Experts of a small language model: 48 experts in each of 10 layers, 558M tokens.
Below are experts of layer 7 (counted from 0) of a mixture-of-experts language model. Rows are named router (the router's row for the expert), gate (a neuron's input weights, with its number), up (a neuron's input weights, with its number), down (a neuron's output weights, with its number) and show model dimensions 0-127. Each number is 500 + 40 x the weight over its row's rms, rounded and kept within 0 to 999. Numbers have three digits each.
After each expert's rows: a language model's description of what the expert responds to. This comes from a sample of Wikipedia text that the model never trained on.

# expert 28
router:462532504488546512563479557515440438517446430498533501501507503567478520404511542518570496492529568486492460462469469443552511514541533496543525602527462547485472448549489490474555476482542440474536513448470434477478489477553474570552531514556429477458467525476458568459523459499480518515526517473521467507534506538446521494467544580439540590505513523425553493512503544410486507508485
gate1:479527402526458495550564507510449464526489514511549497486464484560508491438513512535524506488440528479493446497507449487597519501568508469513557494567457550474498451521475414435511506463523461498576541482472523461506447504496475549574522438533434513389478622512543520495475485511485556533511512541504472480511491521547492511496551592494521460570510470488494430516554569521467509491522
up1:557406450500507463494482452560433410488469560405425499593508554489542442522452484465537524528540547521523535508535507485525497558460490534464552472543538444517509481528589424520477501504433496525428465491519505502437517526489573505511541468513507496534478518517566475446491514540540542462470418488512532443485476572528451476506522532525511463490545502478439537484477491500565440484508
down1:456515476539510519529432532552496556523460478542507479450566543473513481545469540503486485504575540571449509487560546492468506496459467491459481449506531499487529493481544516504525531453368477489510519473544442506486505470375541542520438546433527470552542447537512434566512542524550519490415513525541491478494485511507505531436457510539542604520531508532508459539485406534537501476511
What it handles: Capital letters inside acronyms and codes, such as PBS, HSDPA, U.S., TIFF, SKT, and pieces of mixed-script titles.

# expert 6
router:452547455493521502539492521487496485513463433556518470523433433475478507522529498527539533465514521568532436490425499481511469565495511460539548587569496495486456519522488456426487452452510487501522536455530457491429476472489520583573512541507451525444449529478520521541530432463418543529538547495429493493474524475457497551497532589459551522475479501466555435573477538492505556543578
gate0:520505449474443463498527516523511500497519553531566459492507463469465448500432518533623476477600477528552504466558487520539496512528473526500486531519610493579532532550498477569479467544514495527509570505554539477559523530495494528467496585585526553545416498434441456428501522496535458486539461459548510511556508504518522565468496522527559549497514468448484489503481467459460548540489
up0:496496494449457536469466504446554434533581510505455562518479590511523526529489517547447479475525502498510559523548561506527502511461531483525476434474472529517524440493454471447503485509547486474525381516403465544426513433520457466540430543516493480461478490410514533489509461555521457492454503450566438521557466526467512539489589490493439455541518475541496448497546497513527480434479
down0:459513573556560460467480490481558386457440485516464508508472455509451485423532437575469552470518462462480555473490445502467521412571565493533448470505492477501476522471486514490531472496477480508469448521570477503492534610518479437476442489523582534475482567500509540482430445483525531547488481523516524485487480483457439535463482511509430477517520541462481428483512486528488482411543
What it handles: Closing suffix pieces of nouns right before a comma, period or line break, such as scientist-s, method-s, -ation, -ness, -ians.

# expert 16
router:470542506504517502515500571433479449514459462550532487490449461503447543509499535516502549442519546510511436506455453503495440517453523471517552599539515553489487509534510448419478466478538501487501527498539493424434515479593515531575557518503451512478463549468524497525472455465470450526546547454414448521510553506435525495460497577427541557465482532494584473583488494465494501488570
gate1:555472448535545532490581574468492549522484501528521483481417429501553500461475482493496521532391504531466470515464538552496552462459411522537517504496512467515523526509505492446493507489493471517529517525523490454567441460537475531562482592500527558492460511524512560509554454533454557452495503501379438494475587471458476580526500532524497511564522543513506546491491547447563547512532
up1:473521548535446507487521572488505517464472440459492472468497449523533488438468509390488448488520482506523528572446450503485527409486572468542500484565567550512551492503498462480508412518462504473437516525560531514515452443523489466524481502528525475453495538477545589471468537491493484489532537515527484516413543482539402498456593519518475514514474439451511451505534506562405521477465
down1:534465590572423561497534492449490537474510493573474533517536553511534472481457509516512531540497481498474458440553513555487567419473539457545514591450490485533403506533450469457429491534507514470559533549499512514509511509521455456576547492499485513486474471571556481499503562579504507513487581505493529454536496446504475489536511505495583489584464512519522533457534507467452569494445
What it handles: Final pieces of surnames, place names and titles, such as le, er, ington, ham, ette, usually followed by a comma or line break.

# expert 41
router:469563484468521522504537506452505506558434465493558483571443464524462522471541546518530529446461567495499496434479466399531509498446527493573494552534536529454451454547464450488542498426550442493522539445550491487458517430554505537520524558522456540482503527466464536495503446512518537538515566465445467554517526497462585517492531511455546543470510515461554431536568508446476563533545
gate1:512463512490516493473502507490453529559483515492458475593428464503514510545546519419452450459490568448514488473515501393490546497497546476476513510541550518493448530478460473504427540522536468478515601424574490484500549487572524505498571530514530504477482486514505549506537458508446534409499564468465494575584502587536504489520502498477501506556491591562464471536456460495444520479502
up1:478465477477506460414473487469491478522512410471514489491479452494444424458447487509528495549541582480507591562485437469536491443495489561486540486470487500481421503541448483491519488561497541504570546476497509463535550487543449567517548549492460525567487497496464554509503545458494506523521539530483405438488477559523498446535500487456527487399525426523533479579444483515443458537526
down1:525499503472519441505475510421541522506450483573438514646494496503492507541541464481512501552511567515474444533461528482463504524520532530495572512505555549486517485465504557588463548410500543490526432476423570531492510455576495485432566521419502523571522519444444523459499513535550547513524496480478458550453501481529510517501517449456521512527530477502532526493517458467482478573564
What it handles: Indefinite articles and opening parentheses in definitional openings, such as "is a Latvian", "an architect", "(born 29 April", "(age 25)".

# expert 23
router:482547516442517511598465569439451461495518465585531482468481445542467518482498502518505535492496580558492506492516458496560480540497509480524559566547463561492451487535494400462561449470503447478539533421598472480526509499509490490554550547523442566484490474460464532523452496483457543548533534495472488499543544524473506493477528526477536584457469493408573474542529569495505512520513
gate0:443480489456495489549596577488466507490409471509580558523403468470488480462533518477615553479511465491576472488467440504567521540498510501497512535516469486512474396492439449472502501530535453564485500500542415504502469505565459496454491492503497487490520549520490473454466496439444472479477571443439507551532560559505547502490509549501478489501497498462562492532514534481454544521558
up0:434453527541448520485567516479519515571512535463547497480430521457439521511542514495535527514505512430522466486481485509518581501491491479525439470485548494526493425529475504564464487529485445465549486554495480544539489477522461495439494458479514531462513453441493575476440500481477473479501552553545470498501606494613490531604519472558527469506457491613518557532524473532567481561505
down0:499550515558511502437516535546493524500489506519504514502549467414507531545480468561606518489485464440505466507473520487455513540493536475553499369495454483519473561476490424480458480477463486461491437529473445469561473473527526499448446453530510443477495542413455512509477466505446468497574550561568483537572559472490530530506506546537525430557514492583456488512532518551496565532508
What it handles: Second or later words and pieces of multiword proper names: places, teams, bands, surnames, such as Bay, Song, Street, Smith.

# expert 38
router:460548504473498471556468526465494459519504460551513470485463508503452529505539531518516567449511518544542468491525524451553507531479502464572539541590446472455474459527468477444517436475505449443545566452515433446419480500536489544543514529489453504492436506460464522529453454511444521584556541450449479533459565496473541547512499544428565546514487548435555487562513545454456560482520
gate0:381455503473502566530521494509510456580518515494487452600477483479553489511522611594562513440497555493442492457495489446460455510480464456540567514593522455475474544516537519521515471485526484506460585476535479459487472495486493488490538518566513579519462497518497545442526499525521433500438449455527477547531483529487485519504463513398497497513503561466520525568478542528500517461517
up0:568532462452387471586503569506447511496475549495519493508434414480538480522464466505539566601479515499532524455507441440539459476534519503503515505492508499534565506467416501419551488525446509527569500477525486523521507487489502541489495457547462520486507544436477420484549504489561553536446529520523470521472516497468414543525493550524412496569521516517519595473471490487492525493484
down0:416494436522498477429456534466486530506492500517420499500533481476453498518485459542488487498486544509593638560443524454424528467510450505576462471457449526488508480529481500474466443492474550526526526516450493529437556553471524414492462392531528493489526575469478532487554491517471520568513469497506509497463460499498542460432507518497486497531500538425462567494497543577511541495521
What it handles: Final suffix pieces of agent nouns and adjectives in list entries and prose, such as page-ant, transmit-ter, fash-ion, -ologist, -tive.

# expert 2
router:467538532436578526521425513447451503513493438553533499480462474565454515441526481503531558477490581576473524446528460465521458538507525482493525544537490564500462453554483477473552455457514441484504512404584466437442541509509544513523542523545446514508470490457451545514453469490486518516570533452492494460536519481464549524464526555429517568502430535431508482531552545499487564497506
gate0:487440531454577536524469551436491483552465474520510521476439469443461526475544487542508580459453544506544439481510461564481520537486473517518595491494519577575434485561437519498488523450470495436511487488521439508446514439522447455480509494550490548530442446432494566461417501509503560536534445535522532478567522456532469534450499513498558504470469530461538450491466480524520458494563
up0:478479538482542483551476525428539417504512444538480475463473543466505397490491538569531487486463495470470542456502457511499488470485500505460474479509528435481537493498582514505516477549423491453472471498544428495462457468484443505536464537467491528572537520447489499506457532612401435470487540481465523436458465468583513486522451587527523518427494500495577523483481543576527505496520
down0:504403529493541521572528526491499523530545428544509493548486509447496544434504542497460544508546429506536556488568479611510479444478544510503507422532508500498451504509471467444453554514528556564482482478597528542535491508526461440495491479512415500398511499476526488471492462511568500490403474501561519454534495467538490491494549549529510513577486464532466485474523539530448440477487
What it handles: First words of proper names and titles, often in tables or after pipes and quotes, such as The, National, Los, Good.

# expert 15
router:513495518473533532522511475456472471575487487532547533531473498527441521506543483482538542467481529567488503491488465462480469532460521459545497587522512510490506451569505475448559454470515470489504510428560433501460517519508488573572501515499487518483498509487408496500505402499502515533543550481473493537539530502464520549532533592445559625488464563417540507548572571475468580492541
gate1:541538446548516389432482480543516518523538506528464454418497521506467512547516459534494590483454524489540518513459484377424522503454504434559489526552475517485470463443529482512500446488516506483520477539525495539516506508523457543534538506485476525499437561487427517498477510515515563502523528484418486507498510490435519529542584583519543469508491457474546536516567509554500549499614
up1:564516505559437554443463477563558427483421471422477510447516528412535516498463511549527480462499514465498541533513507488471509563503518547519542546507441500512509403479442562480427458512503470428529514569531509477503528496528507514483556408480478531423546581525438482550486524546475523497531552540482519512508544442516581474542523449504493440460533489522470487518521545454462505489524
down1:516511542524556513483484485509565506526510481481466512459500486497538522524550462504493476471576462532443467642477456567472459457450556581512548447510458491510443532483543554542535435523523430498442481541510507564456435512557478460460489549487539533452521528578475531535567473474470539484439509530442493513502531500524577510494448473469487548521520523471470521497560557480475535402516
What it handles: Pipe separators, digits, decimal points and unit symbols in sports and statistics tables, such as |, %, sq, ″.

# expert 11
router:446554493464485476556451545471444469476477451566510469459476492555464512480508506522495535447484570533509493511498469475516507537471537468550554534580457550503478512504493455419519417464530435472527552428572472472431457522553544475572533536533431541510464537449512531534461482496450502533548560485459454510502529497443516520476488546421540584479494505447592457522532530451487480513548
gate1:433507567478496565488461611523501446567456541495571494563447448464449531530465547531511560450480474509506553486463512517465550564550501436533506539486554544574493477530487442516498471469558538561520493531520471490452565484536534583495525467515515512443495503513492473516546522478442529522590576491413451552521545562434489461507538506471503530525480525453531533518513500505491539483531
up1:444522487560524491524442452438473506465521425506482462469464465551470505551481545473540455492507542514567516471481525449521518437560461462512531510627489496480500506477484456507538444424521526476528529410445539527473473527463513477430560523535475526516505534437508448507483456497484484520489522426405487537467462499414531537535498525498504518427586515561542453533510521467516512480588
down1:477500484589507493529471428480450448488483506496489538443456516503505538537519527493586505449511528553458468497534543497507512502566457470496491655521518490449488469514524467514561495451552500522510582497474539493527475576471535499439572535537434519470495486506401541543406485461504514516499518549454467520477466454488536499522449559450518481520566514544560513526533510469487588479547
What it handles: Final pieces of foreign proper names, places and teams, often in tables or lists, such as -ov, -os, -is, -en.

# expert 24
router:511546472483540521546458502486416428504481458572503529482434505475449495481552535566511504446529559501519452498442445452523484539482541458534520576486503504514453465503508500420508504489523519446581498450516460429446490486564503543571555530460436493456439539482452516558438473467454510513511445481526532509540520494423548536526493539473526593469511514423512437539536547461524532526537
gate0:516484507467511548549506559472462430503516528519490494506469519490544506453444535558560519443413453495570436557543514505480534545494480476659541554472493517472548454528465476520524484514512482489559535415472479442480476468495445560504517521506460535520541505489503490502431532466472590545520501496457444472510508467479600532542500575526496502539461471457538465447480514534416495483484
up0:572504536532513458475426524498524501521523472530438510556475531532491509514488555531536415487499436482435526518466500483418518496496502416546526546498487511474464511491486553462465487471463565473540416483476477446546458457497597539475585446458472529488529476448492522459473469485441503519519395482448492496448517525533569582544497493511589486523493482470478507509446524589484448445492
down0:545531453529447526547561532551478535490566532464550536480523556513493522487489526549511508509564480470521458508519519511479521438434524476477537640466462482598505516516449484503486508483523525467535491559467562544523448468429485517484487563553441486443481497481503480599541481441495554517502521522486533457500518424551450514536505460486479607575482487510453550498508538514551565525526
What it handles: Assorted inner pieces of words and codes, such as y in oxygen or Seychelles, plus decimals and abbreviation letters in tables.

# expert 40
router:489577465461509526522467506417442480540445471525534511571466493529457531482525536544526529435503566533511482435470430481503470547508538499586493572505498566550475451551483437476522449506503423489567497473567490468481517495512430508509527529496504527434494524489453503534480470473522483542563507478488498488612529511417520475491523557479550568473487558484552467530565558467490552571515
gate0:538462544515535501484523507511481529532479554510526526439488512513505556502508494448560499400459480470506500494473563462524446526553498496467525525491456439457522563561554415503517484471509402467603504501509531551472506465572502556488450452482543480441488466477449557559510531484465485547563588494506421509558474504545486565505503542368545487496472548519547512478494517491491486473467
up0:516531445523495483486487460478434485535432439534566598572580494540410557486533492541502503495558481492542489534494494494487535485552512475495462507452451491497476493463542482500471575494538500523556516508548513568533460452495429539515482505468480510526510564471614475524524497463538571546466500460570461539548494560499508453479497538506551518477573462497510468520557515420542532592536
down0:562607540473470442532492526491502510449495458469481498516547538500424479539528443453528491508471542502552467527439493511424427465418437411476522542506536488514489505502623495524437507528467503572510538484534478455511478529447491509463533574498514473461473479484502568532514493490491524563520427517567484562505473548496447485463533528516405490555513444492509520484507532483567456551500
What it handles: Numerals and cell pipes in statistical tables and score lists, such as vote counts, coordinates, track numbers, and place-name starts like Edinburgh.

# expert 21
router:420547552415524461535482523452528494548496470507538535539497442553468532423518543528526523479507516558507479501490457454548527526518517482526548591596474564484481488554464415454566487462536448481534523505608505482477503469496515575568554503532458542494488472499489525506514459464460542561519538498452519537501564512487504477506525587474543538505466488421572515552523538460491497511545
gate1:458525473470516485618470433519511468580445471486521513498500508468504550446452551562501536512464495545487444514440399451549464501470517414585458593495467538566477552502488483494519467479514463553503455463570500517560526525497537497473539542488403488540471467505541603495553513518530543491494514510436504506426520508503487501509494535523493501480474486508573497427473537542458528511508
up1:427451553480494558574455408467513465515540509494521540546544525465592528410481562501457430533533541507454483509530503513559550426498579509530511542498528552518521510440482511450546487558506437514466448502524477560514559474536462544529510505475469550483503496485458474521522488473566522579458469575443424504486504482464478449551567511524527520470557468506489476506509467564489531451508
down1:447503421493494477459466504527523499539551488460527459488571530475556524511495490517462534438533487526472577529523476461412533570486491507496510611455405463511487419500547595490473479444540466420505501402493521525497453495512497543545554490601475491551548441450502453509461499526502525469500514548516454514519506496590568497523531453499508446522484436510499493515503523464480489546484
What it handles: Capital first letters of place, team and person names in tables and text, plus sentence-ending periods, such as G(dańsk), L(uka), S(ox).